Experts of a small language model: 17 layers, vocabulary 16384.
Below are experts of layer 11 (counted from 0) of a mixture-of-experts language model. Rows are named router (the router's row for the expert), up (a neuron's input weights, with its number) and show model dimensions 0-255. Each number is 500 + 40 x the weight over its row's rms, rounded and kept within 0 to 999. Numbers have three digits each.
After each expert's rows: a language model's description of what the expert responds to. This comes from a sample of Wikipedia text that the model never trained on.

# expert 11
router:513474450451492538536493496479567529556519447503455465471484468446451511492484506513539474509489503476590476553520532545505429517476467546560500504553447534549533526557480491492445439498553465537544557476490557505564521552480453504476556556464500518439470475433432463480473536469434460458563480538468458430479468442518460457573538544564476548496500485424468483536567501512459445466524545454469530446540521538552434472525492507479568484485547476572478515546529547524449498475528539445561436463442519492443523475492458496449531481560522540531479465448481496489606522478487432469490535495517539484461528503479518560470439495567481489472512551475445565461568548437492436502562484527522513452518458512535568446531564453485517516524461445545555429548519429530454500509441455
up0:469415441529494475511557449549508518461553564460555546466464546545447463586489494463513519517530510457465522404582406442518465520525524497532418490548501574520507542455447442455475538586471520442476440519518512509509487419508494431506475435548494562445515547488579517512508538563540544508499534546563458505512563470463462538495506555559498516451483510488504477469493515471527485483479476475456540491484591490510490536552505521528509494515487543480513500454535547530460429437463430536480540569524532535425499530487429502503510483501436543525436450507475453463495481457492458449448439476467525606530434518535532543532482484481484512489512494488477388493514464458557533543583481543456533517525457523476498427508459472523517484523505466531452481477556500523419525533457521
up1:391458520386553603518463493514513522517561497462498530426503488469564534527531482516489471390504512493464523458515473503451487488440400481507524513451480524524493469423517481500534464512538489551524526532482517590424439502444449521530572478513474501515522480460542521511541478455436516468462510536601519426488595520512509494509459479536545506558445500496433460530512505544491442453537505496511531545486549416517522432515529512504550504537521454563477510527469501526505508464495474493463513537477442503464601615508477469468529438494584492539506524463433494481544495419452519457491488473483470516561472491481569450506456450462540511478519525524542563483434553517517506473462499438508477479425520497507506527507543549530535478445523555455485536458567451481481428523505486
What it handles: Romance prefixes and particles

# expert 1
router:527567491530488456470473444473565479542521458526542467482511456445549484489488580500539515471513543464565517560482547488447443433494492499561546509561470455505534556544460548517474440526532545430525508496453497442499505474484488569506560553423550467448455549467437479457444567490492439525548527493545450448532554464572518458564497528536504540499532571527521463542491460479425419523495514432511455511554442519534458545556504431523552481475548513563507509532548545501493551474463505518521443449461553439453497492530460474505524533558559542509540490483463475552515511498544461508474482498495509446451441463493556423441486477546455429514552478499464534518513556485547432487501458556552471474530499497481481429512566473429460461509466456551544500574489486531472562480574458
up0:491591516436511435449508504592516450480573385483423479486532444511485529459434514486442479440502513522518450503548524527506514474458447513499488516518500427540484470526435459513514503466534531468456505516507558509564528564526517558517445610493481510440530432484464507424511489434507478479499495552449530527520517503535503532484560415465451529522491509491455519542472448411497507446458533571476445462473525483529568545519485575457504524456512474504397432524459474555515538472530546563490458493494478495493460420547429478478499496534454475492512548441485506466465407457550532521460490513543480495506507546469565417528567513516540416504521498524564548459529474556495555551507500546514514513510496461548485559488510471492523467472510560523504509544541427495562471550493544
up1:542490460500517487507518499514421414502543531450436468538502494487534456551587441507478465500529471486649501510544497487537500500559545483531507468439465572520550454455511487490503548508510499516489509522456472533519422451481532569567509446488555601535515491483549459521506509555470508483535449541518448482616540505484466480410487427476476522545470539475499458524473451551558537482489511517448543569478540479557436511561412555441475490509494496500526480450483490438534534531515524532584529473511494466553475507508530526492469465505526481495465540450459517481545476482488427410473545498438512404449421440494456518513533494508522463471509530462523591485498472543512505433528458494510513487458469493497439456478523475368460460540520488491490514496469492429556494521489462
What it handles: Concrete common nouns

# expert 10
router:551495478519462544493450445480556466571484451492503461507447513436452462470480511490549442507543535439475555551489540475517505487524479594510540512553462457538492491578458519475481442452508532542499545465449543523567533496516560511539553608558531483463454571496438510418467552498421458537539504480524521540538465544490531461514454546555469574501537434468474499550534473458445503482591511469447473423540495568513497511546482447518498544487572514523511496497556548469425460459482546473526417436502492471513510495488533536516568543538506570486506521472506502461491507446524488528531460467470552425490452534506421560559431479537577476429468511467424467523544515488551461487473492477452519441545540477541505437521553447511533508546441507535541473517442485474468523498471472
up0:566484550499497473470438498557456491538506493521453549524546479549499469524517441519527457508542453456515448494548449500471522502453577496512522526461501463515506514451537528470520507417587583490465422460444473515519537550513511504503458529510517454445571510483494484560515495420450573495519482429446516571546487460509557462554449478505562458521496470549489517515547483454556501556482471467469492540370519559432458484479498547514400478525476540522476477484508491515498472543488433467447505405496402508473507513522490479501511565499514602454545560451543492473514477482500534539478445464549536510553421477494553478519497487524542550514550555460477491513434447468469478513494537525471502493453541484510498510431514435433531558587448531508498500460581534476522407460491466
up1:466413503549544482553481453498533462459514422468495464522472524523496517559489466503478462456557436421479558467523539545511509546458515538471503541491463545489505476460485574418465483463480492454461448484483425578426526468499511427527489487438491506522484504474509472549559536450604558543525471521521504528511534527568528562514481492498462520494523485576425475498519554517559555495525502469446485512503470496497464523464473521559555519523487481465544535534488493468487467521543455509549462555599467491494515472502585503521426543482511439527395467492554477448471493577461496556527475459466539496477467474416521466571508519455525462565492568398544467443465453502510529492562536483478500492492537444588462444503539519517551544496476478535595470469450435505529505459506446
What it handles: Initial capital letters

# expert 8
router:553509471484474515514469501457558510547515498494509443533494540441455451481463560504526492520504561438572562568469551478529438446504451539502545532559452493482468483555480536547452439489562489495558520518448565445527505487465487510500547570484550523438433552460440436435437561463453450516547485432458460445541472503523508445561516561544503546488554490473528532565514490484441523452498497456491556459513439553547494459548479447479549454535552483529520536537567551490442541489453536511556461467463555452444529479509520511546557552533519555468559536451439503525558490460519471513478500528443531466438442508536458521501446435497464478479500518473435436465552548446478444464543452528505480458551488516532490450458551440461477528532427518539534497519457463458450558529508479
up0:495533546451510575473494455519441507513492560505473568505504500561498505526533444391404515504501460484409532508469481471505511466492544485481503535499548486536476485516440506536480502480522544513522471568522464502487503447431516542485524506460500563536609401503500447470495503553516534457517478505503472520449488442537516541494471461500574513503420518443514476567544524420512528504508513575529394415499580489436476486426509508478505531532521485425450603505435601447496473563491460571441523435548514541554541578577513549478434557549487540505477516529439456498566459498543516518504460474525441546487439535533541540467455479476551524512534521530551482520522536482480515568512524536519483446497452495542541542489525461483467488485528495516518460537499524525458521445491523
up1:511464465480406615490431503519481602518575488494439558494510502518457557504509427445508529514483512473480447518525517532496487495536522520522495474548511503504411526491505482489549523454492497435468562465440458462500480506524484515393478523497458511474506457512527476530512507569515533512520467544511425505507485478484558527495486494500468507408510494437449511499514471448519448522470470500526466486466520522549513493552481493475480496504480509425636478490513526522515509556563576457453517431532491513539444539453520598503449494480490506480551541544587530492427517490502481457539468486518444488473480553618549551511499461510511558565512501501528497466494510502425451444538471579457520377553443515565509520506439447510511477517479539574454536474500507540537487609513494
What it handles: Names in lists

# expert 0
router:544507491467551565552539522528549515504525558544536425550464525450479477541470587580537476498555553450530458553483545474520530442485453541467530520514452486433459469566443517514525438505513483514558549449454490495525516478486438507503500541432570528484492554428466569424485466557474458559432442490449477453547522540490444450565494544543539555473538499496435465528549438491484503495494495437496450471465512558555516495506506452508527474495517494552449488481525504507444568501447518473521459563480521505476442488448561515471539542502528431578527461508572508494477461486476458489403501554459578441439448491542516543495427507549465520448492478487468451442527519461444455451556493508520522500565566525510472462565545469503501492529484471488561535495447548471428541519478535
up0:509505535498469511456605473535485487446525593506547500513478462537533517496522511538481554479458412409452458558488545496489460518517455539475490415524482519489489502518498532472520478540457531493531536494437546490443533512449478456520497518460520516515559486426516570566512417552479517499442484411513522470505505509565529548456493464571523546502396509474447453423485488552567506572438470544533469469474500451482485496510558492507507559450452488496509442584457411537573570485504467522525524490492504555526508558470446546544511490579514536572421504511584506519545509500485522510523503516438557490483549505549487541475455553474431512495487499501505478537501469477509502478495520482496505538538466571610521523470563569554529520461490459520574433486481495488562496406514500
up1:523501595473465514491418560501529466505524445464510410511480488553522495517507552471490496508601499478462592513527508484461495485471481506473467502496566463396510519461507427417493629512485516500489479556491429497497475453468492473474445544488463546500559446499535547472467521585567523542437503480431468551470543523507447512545562480520470489528520485544435451537489488471561531521423496528510528450481497529508476546504527462468511508558527505553514516474567492515541490432495474485456499498506434513503469539473519522455507489447464530486541523468534486577441523461508501540479479463544490569504501461525513472527419504479529533572506479443495449485518557449488428500416442479470448513502437516538491557552461554541564431453487476495514526473472588413502445602534530
What it handles: Career narrative function words

# expert 4
router:538537453508444477507488534516533462528558556435491465513482494456507455514444545550522520445535581451520505557487542481474443464534479537539522564516475475475499495559492574511516460494556454459555523538486530417534499415408507542467557557488564536488417560481448495464441564472448455524541505448435463476503491472474480466552544543549449534465540564522531496547513446435452535462541492519537559522523444509534495477520457433491528473495527488532507544498551540482466545453461539541572465481477536447478575503493530531476531540542457556536559501472498446555513488477551424456426461511460525508448478453541463486467475519438483482548583504491467411541533537459485451487567439483502566520539447500523441474441535456454529479541443460555543489490455500484456523548489504
up0:530467525477471453410462475482514482541528502522433537523467524509537483533532506503493540495507590536486427534578539470493533402510583430561482504450553503548568497470477495493555508456458483465523484491459591510506461546461517532459470526524559528573553466566474478461523449516414488554503374492459516505449537490513519505481489624513538508553453503508465487444543481567502461532445457544517530558460552460501466484432486558477551610489458544452499498501483522516510552524469483526420510497515444497475404491516498502461496540516487461563459433483523568524524480469559505546451423480539448545553549466546493476523473497520503502510479505524529496505440487511455573572488505486478497522496521529514507496426540503556511522464514491459461582496510450535483445583534480
up1:452575476573513498473488541525506459554473496510510492501525550497455519429483436542423490472504501527410427483493534513503469522519509476497501587488554511501479502509501474517563490466477519490577533493448541548523520470513470530574503475544573517520449506548569520456534522564500508464540498506488497479472453460496452519470458486445449498474504441486514570490551532387478539516438459480446506460477539418468535449517552501541624489577457465484504540455444487450483520483456473520444503570486507479501467495478496417494440495512468436490486469470516468516459487497575465436519508510586454506543422501584456444425546456488513516579560512461500529497539446513508526476509407526499457560460436425426502488443512516454464508504518516506476509535544488479485516477438613
What it handles: Word-ending suffixes

# expert 6
router:537522484520483539549437501507558514539523542495502420455531429433490476462504588550502472485535562471538478521451528546502430429458448529518533544571448535501518564524566447554467466500478421526502522529470474434516515537520490513487533522546540430481535554437461511437425554558415485486553480461510413471477474460540503487562563573507459549521532529482485535546460502547468444440543544500520522501515489549517475493554497422447492501442519516528479572549522509458486525465507488495544488513438556453440494514461501441570538519519476518568539471495484549547548459522576469480508519506466526496445459547563529525487449523459532451480512484460439501501580524448530447468475425483477504471557577452468521456473577461489457531528422560507509493527481504512460478526431501
up0:516449535480444435507432508509526462463511521496541458499513520541471507478473522601481496506512528470481525471486439459519578479519494477503503466461477485671595509489556465473557536458473426437508479472514531500486561494502533458590483524524543523532497498527476511521479495579546509409495443524498482454496536485465516536514470556509544489441506438544477450434484483529551472480576492497439432442459495482506521502440466538550452564526427482425537577463528498512543488484489504519425523484505522507510455479504425513529487523531552532571459576533518468425538501493554408480520516499492549463507440530607423462530481490484489485472579477535552419506517484482581559480528476485473528499496448504502522540462527549470507494537540481477566481482436517479460459560530494
up1:436490584492480555552453546567521430455550458432548468520517496495529494557491513473541494476528533464471455542573468468481447456433505454582501484474495502447507492436451611519531516512475465450495489473445562583508501543543447467483474521484474565531533505431489427507541467505439481418461548462561516475484543533546531471477586438463510517466464401484497544525522545474489514491550510487448527597518549492494512486523514503499450497598560478482450524514500470499550463525504564450462516545473473560562455510499495431473542526474425512498591493530572465505479469565531480497505489522444532477515461573535525431520439459469516518475495537541503494538493533525517473530463517480526563468438504433486594540537467483488478492509524537568542516519478561553485523502561500
What it handles: National and proper-name pieces

# expert 9
router:535509465475475509511482496466531501552521505491522448542488524443440452464476548524542481540519571454563554569474556454531435447483483535507548546554457494505470484549502532547454435475557501510567514527435582449527498484466491538528548565475560505450446556456427460442448567467451440519555484445468476436543480504514512443554503571552489556474558506455527524564524478489442509446490497458495541454516446544550480481555480440497553454555554497550505526540555545492451527478463523511556445470465536460446539466496536521545561544548517557498557518442450471535557510451539460510467508494456540469436458511493461512501449442493457481485506481480448413453565551435494448435542449506502494457555482505510476441454558457494494520515443523544535508527451475456452558520516468
up0:482553450516541530446504446538450396479534523505526492474457516498469554524583515422486522495450473473535590530573451490490469513530531485516458511447468479507535443444444504546481533566524490464532538525480476474474487494521546533474480474533490513526466505449461459510548452432495525503518488472449581455574448506458565507525550541488419468512523526497474538478540482544536518531510553527507495513505578514512503509558454485460538550364455529523483540457505464511445501403527437527534429415458503567593551561482504552491545560521472439487480512473479491384473580465520480480558479478452543514512538537467516538523497526438536466483425501555514503510435461510556536449521541505430479485483512529562464542533465530543517503505540502420514521517523489500507453555514562
up1:483523496497529476497508458506450455446469535507577465480458460491483513523504506533526506535534516570513450562499474525425459498462483460466515496578562491545455516513520431524519518506491525434521470468616504502528564566547549511478480459523447422535458523466517544503535517528554537505488538499486519535501451420539528498538524441518504407437493488532475466477449458499586514486603491494526508494501477413476527551491399651461427462481546518485546475446490474519509478498473522460498495518446508555512507450536493476452493553511461446562442469499544470522551479509441501552536494442464451560493502534609496505537440499523578554536510476477492499499514469412491501500500483503482528421517450529509506512503514612584538473513545548474516530564463452475513455498523555
What it handles: Name and list pieces

# expert 12
router:548513471470485501511480513478564513554499511505514434543482511441462430506465559538552487517506563450569536557492548479519429486512476551490562515557454509473485482556506522537434445472510488483564514508446554446532484507447500522532567573520568514431435565482432450440445576451456448505568491428449449448555475488521495437563538552539513544466559499484483487566505483530435513453494479444498545483478442544548482505549498448460566467532570488521506505541529557472446549492449528532547456497469554446439523492513546489540565544543498565490548540446462474505559484452537453497485484542453538472439458505531471520501451466466477473475488504483427472470547560439484435446540471465476500453550450516496475441475568458501472544530431541538516497509466473483455567529524509
up0:529523518501511482449497512510504473408510382498554497500437475517595520485536444472538422468571565483512512507492430440517534520470515561485521421478486479479414533526500509458517477506478469500545478487518537509514479472472503568545500484497481518494458477458543476590541499492484504515499460495545504466523455495546466539476520522554493528507435536523520484503408455486483549560502500543543449537498465516463476542422501520501514469566475524491534449504464455537462589526500476463424532418539526500508549541521530507508500530524522541464487566487510482497454541469508517453544481451470550473574585476516465495503569478524429452475410574446479539505420536558476485489478483491468519460477515416551505515478556548442518491512463466511501604464528420643551483523568557
up1:503510521409487493518546543458488528536539533512504438464493522539465475510428551531511608468435571399498480519533436545477492475556511516569489474513547509458463579497524520484461494501534386478454450538552487531486406532432459457519475557481456552529512496467509503482508472498467428520412499469538547515471472469489507462495524430502537428510474483468510415473540465544505537525466434555554443542483495458482593471480456564518474509536534458406485463498520505476515472491481451524489534487496431594591539503504449461511424560563541586498508472548527521471492502501419512522500499506469486497477529529535550534536501549533550432527463506454546528533416540509543503477478554503448512503489472517430495503536537462532484458583519521548463504443507492489548506471466527
What it handles: Music and credit nouns

# expert 2
router:543501468491485499511496509467554504544531504476510456524487535443460454472456549516552492544504565445562538574482549486516434446514467539505563537555461498502460511569491521552433443465557475495566520516437567452528498478462489537513551570476553509442440552459439446434444567475448447515540491430476477443553504524524495448564495543546498547484552517458500519567519479493447534450501487436481522468510444563552492467542484439484553470540571499544515541542549542499449524471466526517570460486458543459445531503504525481539553558547507567498562540432438523523562495456533465505471504505432540490440448490533484507550456434507455474478504482472449440471561560452474435441546444496477501464556491504514462439437563448482494520530438522535520513511470465484454546531543468
up0:579453571471497502461527504479491440491498528534503507578515501504508497508471483440444410538533578411509525382499540503537485497573503568487498537468482470517492602443469521562439510472517461517515470499519390447520524475465514493444550511503395479489544450502571458472439404476464571430523585525517551452523518470483450492479500398498518455485526488440542518451512545507456484494461475436464455470508545512493467502487487507546438510507520549521499514527456520488553472479494541519547493479524478526479535466463463521519469478533487570508530474546420572480402545504543515480453475519534587551516518542477528555521562511546520505543443497496535516532480505483590533443545492469470505535521517526533493501532516599472546472553474494499497432526546576531474495490517483
up1:494517483488496556468498501438507476445490517575417504479425504539464481542485461498515468524575408460467398503427478499530452494499552449470482505536484492466496526522517492452479501398506449474511461565517465544476457473520572554499484509526534430543611512477563476519511548597544555513523528505491434527465469476496510480502466499479536521461457491487512438464490487499495501584451426567425534564512518526491582446578509501552447575505490423567434431479565505537499516545504544559459509514440487504516514507497545483496475507461496524541517461471475496550562555501538466536516470493512443487551545491467495551508557559425555506485482537505522509576451486434461615493460535535466504459484522586559535524484497528535479470518478528443467484432479500482510519450510505
What it handles: Mid-sentence nouns and sentence ends

# expert 14
router:522521417498512462573512497407520443502478544449481456487520533495496417561509548454557470508535453504498508531476509491489487523495558587411603487560445467442491480511422515495473483438550524453513485514451528548524568466457448547501545532482560592466476495505493463431440554508466438531514464504464511446549503481568520432534556548559530537501531525462531477539557543495470489443541477497475513442562469490531464531551513431476529448522522512569516562546490556490468576499471485524482444489464513455463464493550542474504498590566531498498557513480451448506494447465521422576458528555506453495461436497479476559528457496515533471468526477464452477543549535491520457503515428501465433483535531566433498504519544462538460494554450556483511513530470523512446506480556454
up0:478529485473540500566549524507418522440541513486439487486517492520471454522449568453533464518457460526450529511462517455503535492499528511491488496549501478513522483442464487495448476601561513461524475476566499477481472491506509443504557508540567539521527478544544457455547394493560600472444513498445396442501539516500527408522503482451467516458504533471530438515517507502466533425529531513502505500493480427459538483576544520544511533505507504500473486523469440483567533497534571434570544491504548481599477521449512497545498458598491502506462447465512531546533474452511458545505473440562428498539564492477457462511555524485508513553546542499453457597514429492490477444440474509514517493475568520483469430505513461534493540388522494583500513491414475505479463546558507
up1:478568516515537520565449558454485500421462466494501516509519570541484531586475476507515483501498443500428473427446461457437538554508492501538541512501517486485370570512417484507566552493419415585451499510540517521537445534482510489501471515522513456553549481549439481430589551555555524410434435549500526477550489401539479503479436425512549480511539530467513492471491514547452498535521424504538446501548519493462421485569515520498527495491487506480489487523551482441571554500486493454519514531484517558523516538498519544380438513506484503481525479561449462464444518556396522507464516481490442507475496531459532537492486516476450449516532525523540523441513539536534492491456542482474449510526490487482494536516498507510542561529585488485516516457519530447481501536468486
What it handles: Infobox and heading markup

# expert 13
router:546444502531480490504480471435534465524451530479528477514499497441468471475449541537558501445470524476503499520499512513535473451427499554493562491573486490449513460574500506510493455440439521450561496592555490544526487483450442536514534542546535492533448545434462429441456562487488443507586479444467567459485476477485447435548536562471567565466560479467477541544546452475486562480477445485465481480560443540531554575541455493525544448437555535522489482516545500523454483460460529501515460444431504476504522520490557460507510536536533515543546534460494550487536477479553480544439550487479543475440483504452517534532451492457438496554488487465451561465568531480526447488571528542434473451557420538462461440507575456481476491569473456500519472512419499494468522575491504
up0:513473471545465476488529481490451553506486462477542508523432551506505479482454387504552446533480541408504478550492476500532531531485559452473489484472545474463511502537508514552543516454474500495545434462556494565591602513490495499501439498495517525553506573535566497577446438567426440460504509468494502493479454488489527474459446526502493554420561473511430490482539475583430528517510499478487539566537479495514421450546439569438496408500521517454466503554491520549533479433497480513456509492507496468515490509494528450420520508536516554534510496570478471516442527487434506479434550466532462491523501526507463553533568520478566519555521436488510493493519515523428565497470485560566549498406484527491434565456468460462523533476483429506456517458459556560465459503443501
up1:479481478483556504487499472463471508509548438518530486532441507421451503516444445469539548477495461496515443511572465488541595541492536512470550465520532489578444551505485527483463498488453591494562542597474436473448496527527416528461410442507479476553547509493556484526453505492454507548479463534517455555515477492485572467522450490487479489510482534580446434505425453490512491524519490491433514495502494513540581462518592491571522502466491474533554511506520570447522449479501567459517534548523492495481467477457483508504494491460560474562523522451516482526488467504560487543470545531556555498551513541473611569565458559469535458524516533421472480493500488438500603581481513518534570522439538471527504535497476486482466525567539506464544492446491583470462443501498442
What it handles: Table structure and line breaks

# expert 15
router:556493471484492485527483498465550520545537496492516455578510545427447456505461563523540493518516561447553543572472569482512447450492474538503550536565465486496462479555485532552441449462560513496573509497448574457527504498466479521492545574494541499443449563462433449440439563457461454523554479435467463444553477520514503454564502563555515553483557499449529508567496475474455527443466507470481527459517441550555483461540485454501560447535554479549507536556557545477450539485457536533562456454464556437447513459500516486543548535546509559475554538435437510534564500441537472504468506509454540502444465502525459533489450444481484476476517493468443436466541551462504439442533459525491466464554469512520484444450548450477491512520442494534545484523462478460459558533529477
up0:517537474528528477532476423501557573446422451470444502462515495555418513399534517533515539515578548500525492515479571574537464506542451514474444495534545484488508499486515561465484554507510522485486500447479458479494520487560450465539546513474472530479501538491536511480526577515543496462488546482520520510552421522394521514426580507515576492522412540435491573502508520510520480522540449541487494521492469471476477434500526599524507506469468540529493435452521473480453502485454518553554517498560513486510454506488462509457459494512461505456486539491532514464463456608597498563541456496419418559596560439457456543526451481429501420504470507460559533490472480488525503484572552444449570465542462544483500532479519511492502460521517506481547535512545508541494508552485453
up1:627489507480534428535512552525467556522468550503415464516490494483551499428478475422461453453506525432489524487460492549550492490455521560487432453476468518507516501478512478502557530589496496529536485542518479507554462465455516545537378451492513487439520559537520504517475506515499564544482481573489519499632516506580459469560483507512500486504516452452543495521516554472553473501525406528453486506444462483584526496516524563543489456437478499495538456427493523463471532518545535483488474526559524479459585464524442533495468465466506508376469534443482536425497482524416494445486480473494514526574588488451473490525478504486458494499495488521537527485487469511520474517437516517553529559547567468447529532442534458477499552495489541453491529532553454460490503470462432
What it handles: Latin species name endings

# expert 5
router:529537469563539471513490441461540483554478521505526433488469480440425446539477450433540467548560569501518575538457467533530520448546541574459537457555491432530527491541534475496497452510460423491554463516431455448532535504495547534530555529505567536471432528461437511454446501494468459516502471537471512493525527504480447472537500554547469577474521549547523495557571461478444571468446474486487521489496512552555476435547527461461538467474525494525522541578487573454438559467457533561481473474500538426523546555577461509486567543562527485486452512479490513564525524425521452467503502465456551492458420554504541468475475444520495563492476458445454453477520555440502472525549464519517490449551517515523518444465505486556492543564449502489572497542477442471466509476509535
up0:492503468490493468496498441536533458476512494460581549566525579528469439519487601501449496508492570427533491583498493487558505428524507515446561520469566475506473501493518482477512442529510434506470502470478474562532537597518492495481409433492469519554548499514526492496518458523541468508478468572511606534498530511464511584522445521516476458489451438497426463495506435523468504521529565538600494595494458546469489525516466492404483507552534521460478525546517464462478484472534477518485484457527459545449508526517465597545500498518536532508445486484585483512445511462484536510503459448510485553546427446455500456514554534474460380481484492517446509485482489512510516453523491508526513517475551477420425534474498544450509516577418472505469508443456534472528560515525566
up1:513463445449503503552506469539432525540460454478527533482531427517491511545478498461527454478483470590514473532518539530568494490481449487547516517501501498604480509540562511546527464466511503516521511457526508498486449504522478468492466517514489511565554553610478506536494490467553492467500543557447449480474565537480500489435523387491467516457512461506563501527523459409548479502490568435447478488448462584435538399521497480486531509471479505505446580513479610434480524518528541515444453530418531555516493493437472553467463549435507505467520561538526419475525477484553469518514500447511485575485569488513547502460459404524493487520527471494490486494489503534513466507453577528433510543505440479488443461506418465457529462509584448493517514514461565503437451440486524
What it handles: Word-initial consonant pieces

# expert 3
router:536487460503556511530430483485555547545492439503476451491417517436458442520485549477533497442540568458559514553498575470542452457461488532459550565520434463526472561530557539539450458402537499452559499536439526480472482497543452459529542566537563483487442562448420483414460546513471459503517551490470527455455499516547523460560480544542525550554567541520485524581547484451457452474463440449453561487476434525584491478561490506518554542562517464553463511496507538496475522460457480532541469523458457463427513471485495472524519537529548510487553519501508539504553516446540468548575534476442492463469472523529480489537430486510516476507500550522453477506537524467461431443529474466508507487551434459480454444478546498454462527529457507499529524462459481533457574493461469
up0:490479539565507553456508446576494404472447572541503502478454414502523465532482496454499466545539501503493467491513495502498524500507445518468560505526540421529561501445466537472549458490409573498493516577553528527551489523457491482509437503535488455571515474478552521517450508521576516462506562410474416532489513495436467513554528508525431526508532474451527477428533518492521435550464496493502478507513466449492575492497409483562510527449482531567484461511396530548483443472531505405447574504474473438559514444498499437509495507477512427479525429541458517516491464522500457473498558559539573504505430519468451549535509520500513506499488440499536465570508446464483546513496461484510484507490485443515503507433473413540569470509564544564562510501506460496570535475453497
up1:482521543561568472532500481494496526474481490470420452526528442502433536483493465494512489567501466578482486505525467419521584507581485516575531511534470522454480500520499465523464538435508613540517492486520490521510438517464437542509516490543447492521496486514554569523513462511474506509487525523485530513479578532531462597538513447533529545527556515485513517518469509416479541555554538507496502481633512534520541497522546432510523537555510463449449550460499523479468523436536400576501523443505499447578515520497470490501505483431490456506514542523577472456545539418505526497491502436458478505497513447442438488470468560539555455455489486432496467501515513440586469511444483513441601546445482443497472456541478454471528508530522574547529470521474532442521532464479435
What it handles: Numbers in tables

# expert 7
router:574531477469484529547498552525555465537509464498554453502471551479467456488458522508575489541500531423537559540514568488508422443492495504528549560562456529438489493544466529537472439492505489527521530442473473530501480524502494451505533511471559502443475553459437452449454549525441450494558493474425437445470487449553525438540484545531460550519574530517526525571504481525444555536509436493525478463500452510542432509541464495528553413501508521554491501505514502477464515449409478492544477454450472468447578451551545503519596545563529570542533537464506516512543462520503464522491519542439544544443482519474544502506478449548444454497459472446445502496543549456510446516527459518510448455536468485571459452447559425560506553531445469557535448500432468524469500538506510
up0:529536523514566471527447482512595534482469520491540538480532552492525452484468557480492551497454440527548430382428558469523522509465499486523510401494471483494529518443554460513470531490457430478476403508501508503561578519512458501539511519517447513565527402497463528460541438496519497463480489494504535546497465384495474524494421524496552564540545443487516516513492523503457574557520504513464453471477442393543436491449503453457479456478531499484512491481480433545516511420483475574535444537535428519523509514483497422526455566474449495445464468502515523530517457531463562529516481539511530556512525470475509519527529497449506510473469477467501477517426554456511566491523565532566433486410494469518547528497550567541536497553513542524535448478455525508503481554470449
up1:483509523466458511473562473522519496497547474576510555602549477547474602473529463507543461501554478563492440510535487482476500488521474470542530494471461583553502513504500501492509492528481523454509536449519471471475473515517453459497489446527507477471456505534587561502528514527493574499530413509484529571514532430497518508448478503469458486517533475515410514558450443530533454493448469476499517472582453486470488506518501446506533521543441517519428479487441517448497501540472504431521505419467471425432520508458525501503519506481452508466566545481461488501469481497448497526508556501501467605469409488479486591503466477490427446491573552548454562474455407549436539512536540427547524488510421469447595463419489440463517498570537530553516445509487516455486551490524456
What it handles: Contractions and byte fragments